Weights of a small mixture-of-experts language model, trained from scratch on English Wikipedia: 5940 steps.
Below are experts of layer 3 (counted from 0) of a mixture-of-experts language model. Rows are named gate (a neuron's input weights, with its number), up (a neuron's input weights, with its number) and show model dimensions 40-79. Each number is 50 + 12 x the weight over its row's rms, rounded and kept within 0 to 99.
Before each expert's rows: "mostly gets" lists some tokens that are sent to it at least half of the time. This comes from a sample of Wikipedia text that the model never trained on.

# expert 12
mostly gets: " 0", ".8", ".6", "(", " 0;", ".7"
gate0:64 47 42 44 46 76 57 56 49 57 50 36 28 71 42 53 56 51 64 59 63 44 42 42 62 49 38 42 35 38 43 31 69 40 42 35 59 28 43 63
up0:68 67 68 44 20 36 42 64 34 40 21 68 44 37 49 54 58 43 55 54 42 69 43 37 56 48 55 28 56 53 68 62 53 27 50 30 55 51 56 47
gate1:60 45 43 53 46 64 39 29 54 53 42 55 37 72 54 45 43 57 63 37 35 51 38 40 62 48 80 32 30 55 52 39 24 30 46 65 82 58 58 61
up1:40 54 45 40 43 45 67 60 49 46 46 49 53 44 90 48 73 54 66 62 43 65 64 50 59 40 34 32 52 51 48 44 54 67 38 43 41 50 39 50
gate2:50 35 43 51 49 38 54 62 65 53 56 28 48 40 67 66 72 30 69 41 48 52 49 60 58 53 65 37 71 43 49 42 48 30 48 56 44 69 72 47
up2:45 33 52 37 60 42 46 56 55 61 55 45 45 61 36 40 62 35 29 63 37 62 44 54 53 67 65 29 60 37 23 50 54 50 39 57 57 32 28 29
gate3:60 56 44 60 43 43 50 33 43 61 50 35 34 51 44 47 57 47 29 67 74 32 57 41 53 46 39 59 75 62 44 45 75 41 55 44 50 49 26 50
up3:46 55 50 44 42 38 56 46 48 37 52 57 71 52 51 41 37 46 53 51 40 61 61 43 59 51 64 59 54 41 59 45 39 66 59 34 66 58 67 45
gate4:44 55 43 27 61 63 67 26 48 35 32 55 40 47 35 66 50 60 46 62 38 53 55 53 45 35 66 29 28 41 42 34 36 49 32 50 59 67 43 69
up4:39 51 60 59 47 59 26 46 30 43 53 61 59 42 30 24 59 65 30 39 74 44 35 56 35 64 52 61 42 35 31 43 58 65 54 40 60 45 37 67
gate5:60 41 55 63 34 58 63 61 36 51 39 60 38 37 34 42 51 54 57 51 47 59 45 57 50 55 62 52 77 56 42 41 56 73 37 54 48 40 46 46
up5:48 45 68 68 53 57 64 42 53 48 46 53 36 59 43 46 56 54 54 54 53 48 48 54 56 32 60 54 62 54 40 36 35 45 28 52 40 58 52 56

# expert 17
mostly gets: " Cup", " League", " Army", " University", " Association", " Street"
gate0:33 27 48 42 37 66 54 16 51 67 54 43 38 48 42 58 47 45 59 45 54 44 66 67 71 59 40 59 62 56 43 47 37 64 35 54 49 31 65 56
up0:55 55 51 38 55 51 61 22 56 31 51 51 43 53 39 59 41 58 62 47 29 58 45 52 52 64 51 39 46 42 45 36 22 70 35 67 72 39 35 68
gate1:51 52 62 25 34 53 46 50 52 40 58 41 84 70 50 48 45 47 63 37 47 53 73 57 58 52 51 60 42 62 37 25 56 38 27 40 50 44 67 48
up1:56 40 93 57 40 41 52 54 59 64 67 49 53 44 50 48 51 45 43 36 47 55 47 42 59 51 63 66 60 60 40 43 58 65 50 68 49 50 54 51
gate2:38 46 45 34 69 44 59 53 40 60 47 55 50 55 51 41 33 30 42 62 38 58 33 54 32 52 43 69 39 50 42 57 63 57 30 56 55 31 56 36
up2:58 51 39 65 49 75 34 42 62 50 56 43 38 71 38 55 57 82 54 30 49 64 40 46 60 40 54 44 50 70 46 65 38 34 70 60 55 66 25 68
gate3:55 64 40 71 75 46 46 51 72 41 48 59 60 53 44 49 45 37 56 38 43 48 33 57 30 62 43 66 54 52 39 42 48 35 50 48 31 41 23 57
up3:49 62 40 24 45 54 42 48 56 57 48 30 41 64 27 48 46 70 42 37 58 50 39 59 16 59 48 61 56 48 48 27 58 46 63 47 35 49 43 50
gate4:45 50 33 32 68 40 55 29 38 49 32 53 61 60 48 42 33 47 47 70 48 55 42 50 39 55 55 57 56 58 67 70 52 36 40 25 68 39 40 62
up4:52 42 29 53 40 62 77 60 50 34 74 63 55 43 61 41 56 44 59 42 42 41 54 40 75 38 51 57 66 40 38 44 58 63 34 57 53 41 50 33
gate5:65 54 47 44 59 53 42 60 59 46 61 40 56 64 55 55 53 48 34 49 50 53 61 50 74 44 53 59 34 41 51 52 54 57 49 52 75 43 54 73
up5:48 53 35 61 64 59 52 47 48 48 57 34 33 48 57 60 45 54 20 45 41 50 39 69 61 49 43 49 50 37 48 56 57 50 29 29 65 51 45 67

# expert 1
mostly gets: " game", " group", " club", " area", " album", " school"
gate0:67 55 54 53 53 32 44 38 57 69 57 64 62 36 50 39 37 50 63 53 44 17 41 59 48 57 40 58 70 58 43 56 64 35 47 48 51 56 73 63
up0:83 58 36 57 47 44 46 58 63 65 67 56 65 67 64 49 50 38 39 38 62 60 52 71 64 32 64 46 43 39 69 77 55 49 34 44 54 44 46 58
gate1:57 51 62 47 52 43 37 37 32 35 38 31 48 66 48 51 53 37 56 43 53 42 62 58 53 17 68 43 63 59 49 47 29 59 61 69 46 60 52 57
up1:61 67 53 37 64 53 53 64 62 66 34 68 50 29 57 51 33 49 62 41 51 48 53 33 51 57 52 60 22 39 38 21 62 55 50 18 71 53 59 47
gate2:55 64 60 52 44 50 57 53 41 61 55 46 59 43 44 48 37 36 39 46 56 55 21 40 64 41 35 46 42 44 46 46 74 54 32 45 67 56 48 51
up2:47 30 34 51 49 43 36 36 62 35 66 67 46 47 42 25 47 61 38 56 49 55 75 54 47 50 58 50 68 69 44 58 34 57 69 84 58 48 37 73
gate3:38 53 42 76 33 45 52 59 60 50 55 55 65 56 43 59 57 52 46 47 43 52 34 37 31 53 57 44 76 40 61 40 39 32 79 47 43 57 71 54
up3:53 65 57 65 53 52 63 57 44 72 58 55 53 47 45 54 59 53 65 58 44 67 51 38 53 58 47 57 59 51 41 44 74 59 76 54 37 52 56 63
gate4:34 59 34 54 41 62 56 37 50 58 35 39 34 58 31 67 47 50 58 57 45 46 47 48 44 54 55 46 68 53 64 67 63 63 77 23 43 35 55 54
up4:26 54 40 55 45 49 39 42 57 62 59 32 41 32 56 66 39 54 46 42 56 61 48 54 39 56 52 31 60 78 50 67 46 46 67 41 49 41 30 62
gate5:44 16 47 53 44 66 53 46 32 59 39 43 38 43 65 56 51 37 42 43 52 64 51 52 51 42 60 56 39 52 56 66 46 26 63 45 36 62 34 41
up5:53 31 55 77 32 60 70 64 53 62 46 65 42 41 58 27 38 42 39 44 65 59 48 58 52 57 57 61 47 44 72 56 44 35 50 37 38 74 66 53

# expert 20
mostly gets: " John", " William", " Thomas", " Robert", " James", " ENG"
gate0:40 47 47 47 54 56 31 37 67 52 53 43 47 35 56 54 78 49 47 54 67 39 66 57 47 53 43 34 53 41 57 19 46 49 41 76 56 59 56 81
up0:50 50 46 23 34 50 69 31 59 67 49 35 45 50 52 59 55 34 40 59 53 48 73 43 36 54 73 39 36 46 49 35 59 52 48 71 72 48 35 51
gate1:43 34 33 65 45 49 35 33 36 49 65 47 69 27 55 67 47 42 23 53 58 21 69 57 48 39 54 48 38 51 62 80 42 54 61 48 73 51 51 48
up1:54 54 68 49 56 47 59 55 50 53 42 58 29 65 53 40 60 42 82 58 42 58 43 29 36 49 17 55 64 57 46 24 37 53 56 46 34 52 47 51
gate2:60 48 46 58 51 60 48 49 44 59 60 64 54 30 50 66 42 73 56 18 50 54 34 56 30 47 54 46 72 58 63 69 59 50 36 52 70 60 47 53
up2:46 61 35 67 52 18 41 38 54 30 53 32 66 52 48 54 36 50 34 71 56 27 57 37 57 59 59 46 25 56 45 36 37 39 58 69 57 52 60 35
gate3:44 63 30 27 63 49 54 51 23 68 49 51 54 35 59 46 47 50 43 55 61 46 48 31 39 50 61 60 34 44 55 52 40 37 47 62 56 49 64 43
up3:63 56 52 68 44 71 45 49 44 38 66 43 56 54 33 25 40 51 70 60 71 46 36 51 43 70 35 56 80 48 47 51 52 38 65 75 45 52 41 32
gate4:46 55 70 34 55 54 58 41 47 56 59 53 39 52 32 63 38 45 36 42 60 51 67 61 47 52 41 53 49 70 52 66 56 54 31 53 37 63 62 53
up4:61 65 37 55 63 36 38 57 64 50 23 51 54 35 46 45 56 53 36 70 34 52 46 61 48 45 29 47 25 51 47 57 65 52 41 67 56 73 51 62
gate5:62 49 52 47 44 53 59 44 42 51 56 51 54 38 38 44 42 62 40 70 35 60 70 39 60 61 58 65 59 47 49 55 40 72 46 74 57 31 62 63
up5:56 47 45 52 68 25 63 25 42 64 45 74 55 48 30 31 36 42 44 63 47 79 26 49 58 55 65 34 50 38 48 56 58 55 52 56 48 45 48 34

# expert 4
mostly gets: " John", " Robert", " K", " Al", " William", " La"
gate0:53 55 44 59 36 76 53 54 66 39 45 43 44 51 39 67 66 54 36 47 54 44 69 35 53 67 50 40 40 65 47 43 54 51 37 75 40 60 56 51
up0:49 49 67 44 44 72 43 32 63 33 49 29 41 53 47 47 56 57 43 53 50 43 58 39 51 69 38 45 39 47 37 42 51 52 61 63 51 47 64 55
gate1:48 46 50 39 68 69 60 36 62 80 59 55 63 53 36 45 52 61 59 54 58 43 38 43 52 78 46 62 49 36 60 45 52 32 52 62 55 37 49 41
up1:61 60 50 41 60 56 61 26 58 53 65 36 56 34 41 61 38 61 33 59 40 51 58 56 58 95 52 54 35 40 57 43 32 49 38 60 57 44 68 51
gate2:51 59 34 44 48 51 55 51 83 70 65 55 40 60 28 58 52 39 54 59 33 57 71 39 68 54 52 33 57 49 37 45 49 52 42 64 48 36 52 46
up2:28 51 65 65 60 54 43 47 56 42 55 56 37 66 53 62 21 48 30 67 50 50 42 47 41 53 45 40 54 54 54 46 60 57 47 78 43 31 68 26
gate3:80 47 44 39 56 42 39 64 66 56 49 46 31 34 70 56 63 45 38 47 44 49 38 44 60 55 48 65 28 47 82 55 76 47 50 54 47 44 56 58
up3:46 40 61 49 49 58 53 53 39 58 53 45 64 42 43 46 35 64 59 60 39 39 69 47 25 49 54 44 59 48 28 66 53 63 41 17 45 63 48 38
gate4:39 51 55 64 60 59 69 40 58 59 51 59 51 44 73 48 34 59 70 48 65 62 36 50 48 50 54 39 52 49 66 39 63 41 46 45 51 46 54 53
up4:40 41 31 50 56 44 65 47 61 45 59 54 62 42 20 63 19 49 34 44 32 34 60 47 54 49 54 53 63 28 75 71 54 44 55 57 46 56 50 48
gate5:48 53 49 54 44 21 60 58 49 79 59 40 58 39 59 21 67 21 40 54 30 41 46 42 62 44 49 50 27 46 39 46 44 54 48 54 51 46 54 78
up5:47 36 56 60 72 57 39 60 35 33 48 51 37 59 65 56 30 41 94 50 55 64 63 65 63 53 42 44 45 59 57 50 41 60 45 47 51 50 48 35

# expert 5
mostly gets: " |", " the", "|", " his", " their", " its"
gate0:39 59 55 50 33 40 42 46 50 33 36 26 23 49 50 44 69 39 28 46 69 70 39 42 75 39 44 31 36 59 60 59 65 54 67 62 51 59 78 62
up0:35 63 63 53 64 32 59 55 36 41 50 50 37 51 58 52 74 39 33 52 53 54 44 43 82 18 40 35 27 70 31 40 54 75 55 44 52 63 51 61
gate1:61 43 46 42 35 30 36 26 55 48 34 51 43 47 46 38 47 46 49 49 27 46 54 46 58 57 50 51 40 78 51 39 48 47 59 43 59 25 29 51
up1:63 32 37 47 48 42 55 59 57 42 39 43 30 34 34 61 37 38 39 48 27 60 38 32 70 56 45 47 37 62 64 60 51 43 67 49 54 26 50 47
gate2:62 63 52 58 28 52 48 44 24 73 36 48 45 60 40 61 50 39 61 65 54 61 55 46 45 56 42 57 48 59 48 58 57 43 53 68 51 47 57 47
up2:43 37 42 57 63 43 73 60 59 49 67 44 61 73 71 42 51 65 35 32 38 64 59 60 46 29 53 50 64 50 64 26 54 55 42 34 64 44 48 42
gate3:72 54 83 37 73 40 51 37 28 48 54 31 35 83 36 35 57 82 50 32 50 41 34 50 28 63 53 48 78 50 60 67 55 57 54 44 46 33 42 66
up3:60 61 70 39 62 32 54 26 29 53 49 45 38 70 53 18 63 67 53 41 36 29 51 38 31 55 56 41 68 50 62 67 54 65 43 43 53 39 46 59
gate4:60 36 63 47 38 57 46 34 49 65 50 54 37 48 60 44 34 43 39 47 41 55 52 63 64 36 51 71 48 39 72 53 44 49 60 47 66 56 39 64
up4:62 57 65 59 62 41 43 42 24 55 21 55 72 50 61 41 42 62 46 64 44 58 58 57 57 49 36 68 45 77 61 53 55 51 33 55 44 40 50 60
gate5:37 56 46 50 54 55 28 35 49 33 59 53 76 40 43 46 40 51 51 48 62 61 58 65 59 64 39 50 46 66 58 56 50 54 61 45 24 51 55 50
up5:60 37 45 54 49 48 62 58 44 68 33 48 34 69 51 46 46 57 39 60 48 48 35 33 29 40 82 27 42 38 58 42 63 53 29 54 70 39 44 62

# expert 15
mostly gets: " 0", " 6", " 1", " 3", " 8", "7"
gate0:51 62 40 49 38 51 75 64 49 56 59 67 39 54 59 52 62 58 43 59 25 53 44 69 71 54 43 59 64 30 48 47 46 47 44 66 39 46 51 30
up0:46 55 43 66 37 35 71 78 59 59 43 64 27 63 40 59 49 30 61 61 50 65 51 42 42 22 39 59 45 57 65 63 39 56 49 72 61 56 73 56
gate1:52 32 35 53 52 69 54 47 50 45 36 46 49 52 44 35 38 57 55 45 65 35 28 60 55 52 42 42 56 73 54 54 69 30 56 60 69 49 59 47
up1:61 36 44 43 47 51 59 59 42 56 47 40 58 32 17 34 48 57 57 50 46 57 62 42 52 52 45 66 54 59 34 65 35 54 45 56 40 46 51 67
gate2:64 58 46 54 48 41 55 46 55 72 90 51 64 44 59 52 44 31 62 55 54 43 57 59 81 39 58 24 60 68 63 50 53 57 51 62 56 77 59 52
up2:41 45 37 43 47 49 43 68 49 36 44 61 52 39 40 35 48 54 49 37 49 56 58 56 44 44 51 56 29 35 54 59 47 63 36 26 45 38 52 40
gate3:59 42 35 78 40 59 56 54 56 57 65 69 57 41 32 41 47 73 39 40 58 56 42 62 35 52 36 47 59 64 45 42 58 40 44 54 37 68 44 42
up3:56 36 39 35 58 46 45 44 57 49 46 36 69 44 59 47 48 39 64 74 43 47 56 46 50 32 64 72 22 29 75 63 41 57 51 64 34 42 49 66
gate4:42 41 55 55 30 84 41 48 73 43 67 58 41 35 52 64 58 62 53 46 70 27 63 63 69 62 48 48 49 34 39 58 49 51 64 46 39 54 55 58
up4:60 47 53 50 61 16 62 56 28 54 59 40 53 75 49 47 42 52 40 36 51 45 48 44 33 41 31 34 56 57 62 40 57 55 43 60 59 42 48 40
gate5:60 41 49 63 65 58 33 58 37 32 69 41 64 68 36 38 36 52 67 50 40 45 39 65 53 72 58 40 31 61 53 42 60 62 62 56 75 49 22 62
up5:64 69 36 60 52 39 15 49 58 36 53 60 51 44 41 56 36 64 56 44 48 27 48 53 51 59 39 49 40 24 51 57 39 31 64 71 39 50 40 42

# expert 8
mostly gets: " was", " had", " been", " were", " made", " used"
gate0:58 60 47 54 50 69 51 56 68 50 58 54 57 47 37 63 48 39 32 55 35 43 26 45 57 47 78 57 41 55 51 48 50 60 55 51 53 55 44 56
up0:62 49 55 66 32 43 55 55 88 44 51 53 54 50 41 50 41 35 53 40 48 58 61 40 56 33 55 62 62 42 57 32 79 41 48 58 59 47 33 41
gate1:60 53 80 55 39 69 82 59 60 28 42 53 55 58 47 54 59 35 42 67 29 53 54 60 39 50 40 60 40 49 51 50 59 43 80 53 33 48 62 67
up1:47 54 49 44 67 33 38 61 34 29 68 73 58 63 53 54 62 33 27 38 63 47 59 54 57 36 50 65 43 36 67 44 51 60 52 51 74 75 53 65
gate2:41 48 45 37 44 43 60 35 64 33 57 63 33 54 57 47 40 71 39 28 51 60 72 53 37 30 60 68 30 50 62 60 55 70 55 49 51 47 42 50
up2:48 40 57 50 39 57 49 34 70 47 60 59 48 40 37 47 50 64 55 46 41 28 56 42 70 47 67 54 64 58 55 40 42 61 66 43 59 54 51 38
gate3:56 57 57 37 45 69 46 62 66 48 24 60 38 43 62 54 41 51 42 50 58 42 53 45 30 42 45 60 81 50 49 32 56 37 46 36 59 66 38 35
up3:52 61 41 56 73 42 62 50 45 46 62 49 63 56 70 31 57 49 56 54 46 30 53 53 60 65 66 25 85 51 64 32 62 47 27 42 66 58 46 38
gate4:74 55 60 37 36 46 55 46 43 45 65 67 41 53 51 41 47 52 46 44 63 41 39 45 66 59 47 57 52 33 48 56 33 26 62 55 58 67 29 43
up4:53 48 43 46 45 85 64 74 48 29 46 31 44 72 47 54 55 44 49 45 39 39 48 47 27 51 54 60 64 36 47 56 63 37 62 43 43 37 55 43
gate5:65 63 35 70 50 28 48 55 38 46 60 28 54 51 42 38 51 74 29 32 21 57 40 46 69 56 29 84 46 60 29 46 32 69 42 37 52 48 44 61
up5:67 46 50 37 62 55 29 47 38 47 60 64 36 59 41 42 40 62 64 33 34 33 52 34 48 59 40 46 58 49 20 49 27 60 63 51 65 57 44 66

# expert 23
mostly gets: " they", "\".", " game", " club", ".\"", " They"
gate0:59 49 41 42 41 55 42 30 64 22 43 72 48 49 61 43 56 48 26 41 44 25 55 41 54 70 50 54 62 41 56 67 50 82 65 41 48 38 54 62
up0:52 51 57 46 43 56 53 64 47 44 41 70 51 39 57 42 53 50 52 61 62 36 59 46 39 39 53 68 67 40 67 53 48 53 49 20 71 69 72 65
gate1:46 56 47 38 50 44 57 41 73 61 58 51 41 37 66 34 51 38 36 73 46 64 50 57 47 78 47 70 62 60 49 25 49 66 65 46 52 47 46 41
up1:57 66 45 44 52 52 35 33 68 48 57 65 37 49 72 45 60 53 33 62 65 46 67 39 48 79 36 64 51 53 64 50 45 45 52 64 57 43 42 44
gate2:54 44 50 46 55 47 58 42 54 52 74 55 54 44 63 72 41 65 56 54 57 34 60 51 34 44 57 59 49 60 59 64 49 28 35 50 62 49 56 63
up2:58 39 27 53 69 48 51 43 64 57 48 48 38 58 58 36 37 86 47 57 61 61 47 54 17 38 66 51 37 57 58 40 47 55 36 68 48 46 44 59
gate3:50 60 69 49 47 29 51 41 73 46 65 29 68 32 34 66 55 57 37 44 54 46 45 41 30 63 55 47 70 44 37 23 55 39 08 70 55 52 19 53
up3:45 60 43 48 43 60 48 30 40 34 33 46 47 46 32 53 50 56 50 69 23 46 53 62 36 64 47 44 73 44 72 45 44 63 34 48 48 63 50 17
gate4:28 63 40 47 50 62 33 19 31 49 78 42 36 57 46 42 56 61 70 36 36 51 70 50 42 54 30 40 64 83 28 43 62 56 54 41 43 39 32 39
up4:21 59 48 36 50 57 30 32 55 43 57 44 18 53 39 40 68 32 66 29 38 50 55 36 48 77 48 41 43 75 37 59 38 50 73 51 39 26 37 43
gate5:43 78 62 61 38 61 46 56 60 30 65 62 44 47 68 61 48 68 51 57 85 57 41 49 59 43 31 43 58 52 54 54 58 45 56 59 70 64 46 40
up5:61 36 44 36 70 59 65 59 29 56 56 30 71 48 45 56 54 35 51 51 42 42 60 53 54 61 62 70 52 41 50 63 44 41 54 57 36 31 53 34

# expert 2
mostly gets: " National", " University", " Department", " Cup", " School", " Association"
gate0:53 31 57 41 41 54 43 74 48 70 40 51 27 34 68 61 56 74 32 42 68 66 42 41 44 54 65 42 63 45 59 49 39 50 44 58 48 27 65 62
up0:58 60 38 66 50 43 70 42 59 29 68 42 53 59 35 45 41 40 60 60 42 45 61 56 42 58 29 34 53 43 40 53 69 45 32 48 39 53 52 61
gate1:48 49 27 27 45 37 57 32 46 45 38 42 43 59 50 37 74 67 38 56 38 50 71 45 37 17 54 42 44 80 48 55 53 24 56 27 29 59 38 47
up1:37 50 49 44 48 43 46 42 53 50 43 40 63 56 74 38 80 58 42 44 51 53 69 45 71 54 61 31 45 71 66 44 55 32 22 49 24 57 34 58
gate2:43 45 49 38 44 53 48 34 42 72 44 71 55 41 54 52 50 87 47 50 57 57 62 53 53 54 56 45 47 53 55 39 32 57 70 72 51 44 75 48
up2:65 51 59 71 54 36 59 65 40 30 58 32 58 68 40 24 35 32 53 24 52 69 52 74 37 47 49 69 34 52 35 63 70 30 32 48 54 55 23 51
gate3:35 49 52 82 60 48 54 48 70 37 45 44 34 58 47 64 56 38 47 45 29 26 45 46 57 45 39 24 48 43 24 25 54 50 56 46 39 46 69 75
up3:47 51 56 48 45 42 55 34 69 42 43 51 36 49 34 69 62 44 58 60 35 42 32 47 65 48 43 57 44 49 38 41 45 54 68 65 35 68 68 57
gate4:34 48 71 43 66 51 35 64 34 54 51 76 49 61 58 54 47 64 44 46 47 57 31 31 35 40 48 39 70 58 52 46 46 71 41 50 48 46 64 49
up4:29 45 61 40 65 41 43 63 42 58 58 67 55 72 56 50 47 61 46 45 61 54 25 33 41 62 33 43 61 58 52 60 38 63 50 40 54 41 54 48
gate5:46 46 56 61 59 32 68 65 44 50 51 33 66 38 63 57 37 36 53 60 46 52 52 55 38 47 52 49 57 45 65 42 64 76 69 38 29 58 57 64
up5:72 51 30 53 37 38 45 52 68 36 51 69 54 57 41 59 59 51 57 39 56 40 32 59 73 47 23 37 57 55 60 46 29 68 46 47 45 55 56 78

# expert 19
mostly gets: " have", " had", " were", " has", " would", " are"
gate0:48 50 30 50 46 45 43 29 20 50 59 56 43 54 64 56 72 36 45 52 50 36 61 50 47 51 67 56 51 57 35 55 56 36 54 32 51 61 40 48
up0:51 44 33 55 37 58 54 24 40 51 54 56 43 58 40 44 63 38 49 50 48 42 75 46 54 45 66 75 64 45 26 69 59 39 59 39 50 61 41 52
gate1:66 59 42 60 63 47 45 50 59 64 48 48 39 39 51 69 54 60 51 55 60 56 25 45 48 39 56 70 61 38 51 44 71 55 58 49 54 36 48 30
up1:60 61 68 57 59 49 38 46 25 54 52 40 53 47 41 59 54 64 48 59 58 52 55 52 43 34 41 51 49 27 42 55 51 54 52 43 43 40 44 36
gate2:64 36 62 69 52 36 67 54 56 66 65 48 47 50 50 48 53 45 50 45 62 66 54 50 68 44 42 52 55 52 61 68 52 49 48 75 66 58 27 55
up2:58 57 61 42 56 44 61 59 21 56 52 59 59 48 50 72 55 53 59 47 47 51 57 44 47 42 34 64 44 37 35 62 49 54 65 38 61 51 20 60
gate3:35 60 48 57 51 39 33 41 62 49 43 32 47 46 51 49 46 42 49 71 68 46 37 48 52 39 31 24 64 56 56 47 23 47 43 58 43 63 38 45
up3:49 61 61 57 57 74 42 56 39 52 51 30 43 55 55 44 50 65 45 66 40 46 51 39 53 51 46 33 57 61 71 61 57 45 51 50 40 60 49 53
gate4:54 36 46 53 66 61 41 26 46 65 61 48 58 58 42 55 63 52 36 40 59 56 54 49 36 47 65 57 62 57 63 49 46 52 37 46 47 50 56 51
up4:33 70 49 42 37 63 64 64 43 35 58 57 46 42 37 57 37 31 65 58 40 35 45 77 59 75 55 48 47 43 38 61 45 41 41 36 49 41 30 36
gate5:50 61 56 57 54 63 54 40 50 68 53 50 58 40 51 60 59 50 26 43 53 43 47 44 47 37 35 32 51 49 42 48 54 61 32 38 60 27 58 41
up5:52 53 56 52 58 57 44 50 36 53 50 51 55 32 49 39 43 43 39 58 54 54 46 43 58 61 54 46 64 60 45 47 63 57 45 33 58 38 81 52

# expert 11
mostly gets: " American", " English", " football", " British", " international", " French"
gate0:27 51 52 50 38 66 58 44 45 76 50 36 47 63 38 50 63 66 28 62 66 44 61 56 32 67 75 55 36 73 52 49 60 46 60 55 68 45 63 73
up0:31 62 52 60 55 59 49 44 38 66 42 44 56 56 64 50 36 41 46 48 56 47 36 46 75 28 37 52 37 51 47 58 38 33 57 58 52 62 39 48
gate1:58 42 31 63 53 51 64 47 49 42 44 65 52 45 55 67 38 61 42 38 50 54 66 22 37 86 62 51 30 65 68 42 40 51 69 51 50 55 40 51
up1:29 54 49 43 52 34 44 37 47 65 56 40 35 43 59 20 46 70 53 48 43 61 42 48 63 51 47 49 42 46 59 50 29 24 34 70 53 58 44 41
gate2:49 47 44 41 54 65 54 54 77 60 61 46 62 46 44 37 56 46 40 50 36 48 47 49 62 55 28 59 50 61 43 54 46 42 70 40 45 35 49 42
up2:46 62 57 59 65 48 33 62 50 55 42 38 58 46 30 56 41 50 66 52 34 40 28 43 74 58 40 53 71 36 38 48 52 25 53 46 72 39 53 62
gate3:59 48 68 59 61 69 64 45 45 39 38 62 32 55 49 60 59 57 44 40 33 45 79 61 39 56 30 39 40 45 59 35 48 57 58 48 37 50 49 61
up3:58 51 63 37 33 32 44 60 45 66 58 47 83 62 51 45 50 48 59 63 59 39 15 42 67 59 66 41 56 57 51 52 54 27 42 64 42 43 60 27
gate4:68 45 55 47 38 66 55 43 42 30 71 70 37 61 56 52 32 40 51 70 50 46 68 43 36 60 60 52 48 53 50 45 38 40 49 49 67 48 50 44
up4:37 73 52 49 36 44 32 49 33 57 33 52 54 61 54 48 45 33 57 45 68 49 60 48 57 55 53 44 51 54 60 49 57 53 65 53 63 48 49 49
gate5:32 48 62 46 35 55 35 26 50 60 37 40 61 19 45 41 52 53 51 51 50 60 67 63 62 37 74 60 10 42 49 32 49 50 36 36 37 76 40 55
up5:57 66 54 28 43 56 41 62 44 53 47 65 78 36 54 57 32 55 60 58 51 50 47 71 46 47 56 68 32 34 38 41 41 69 35 48 48 72 39 43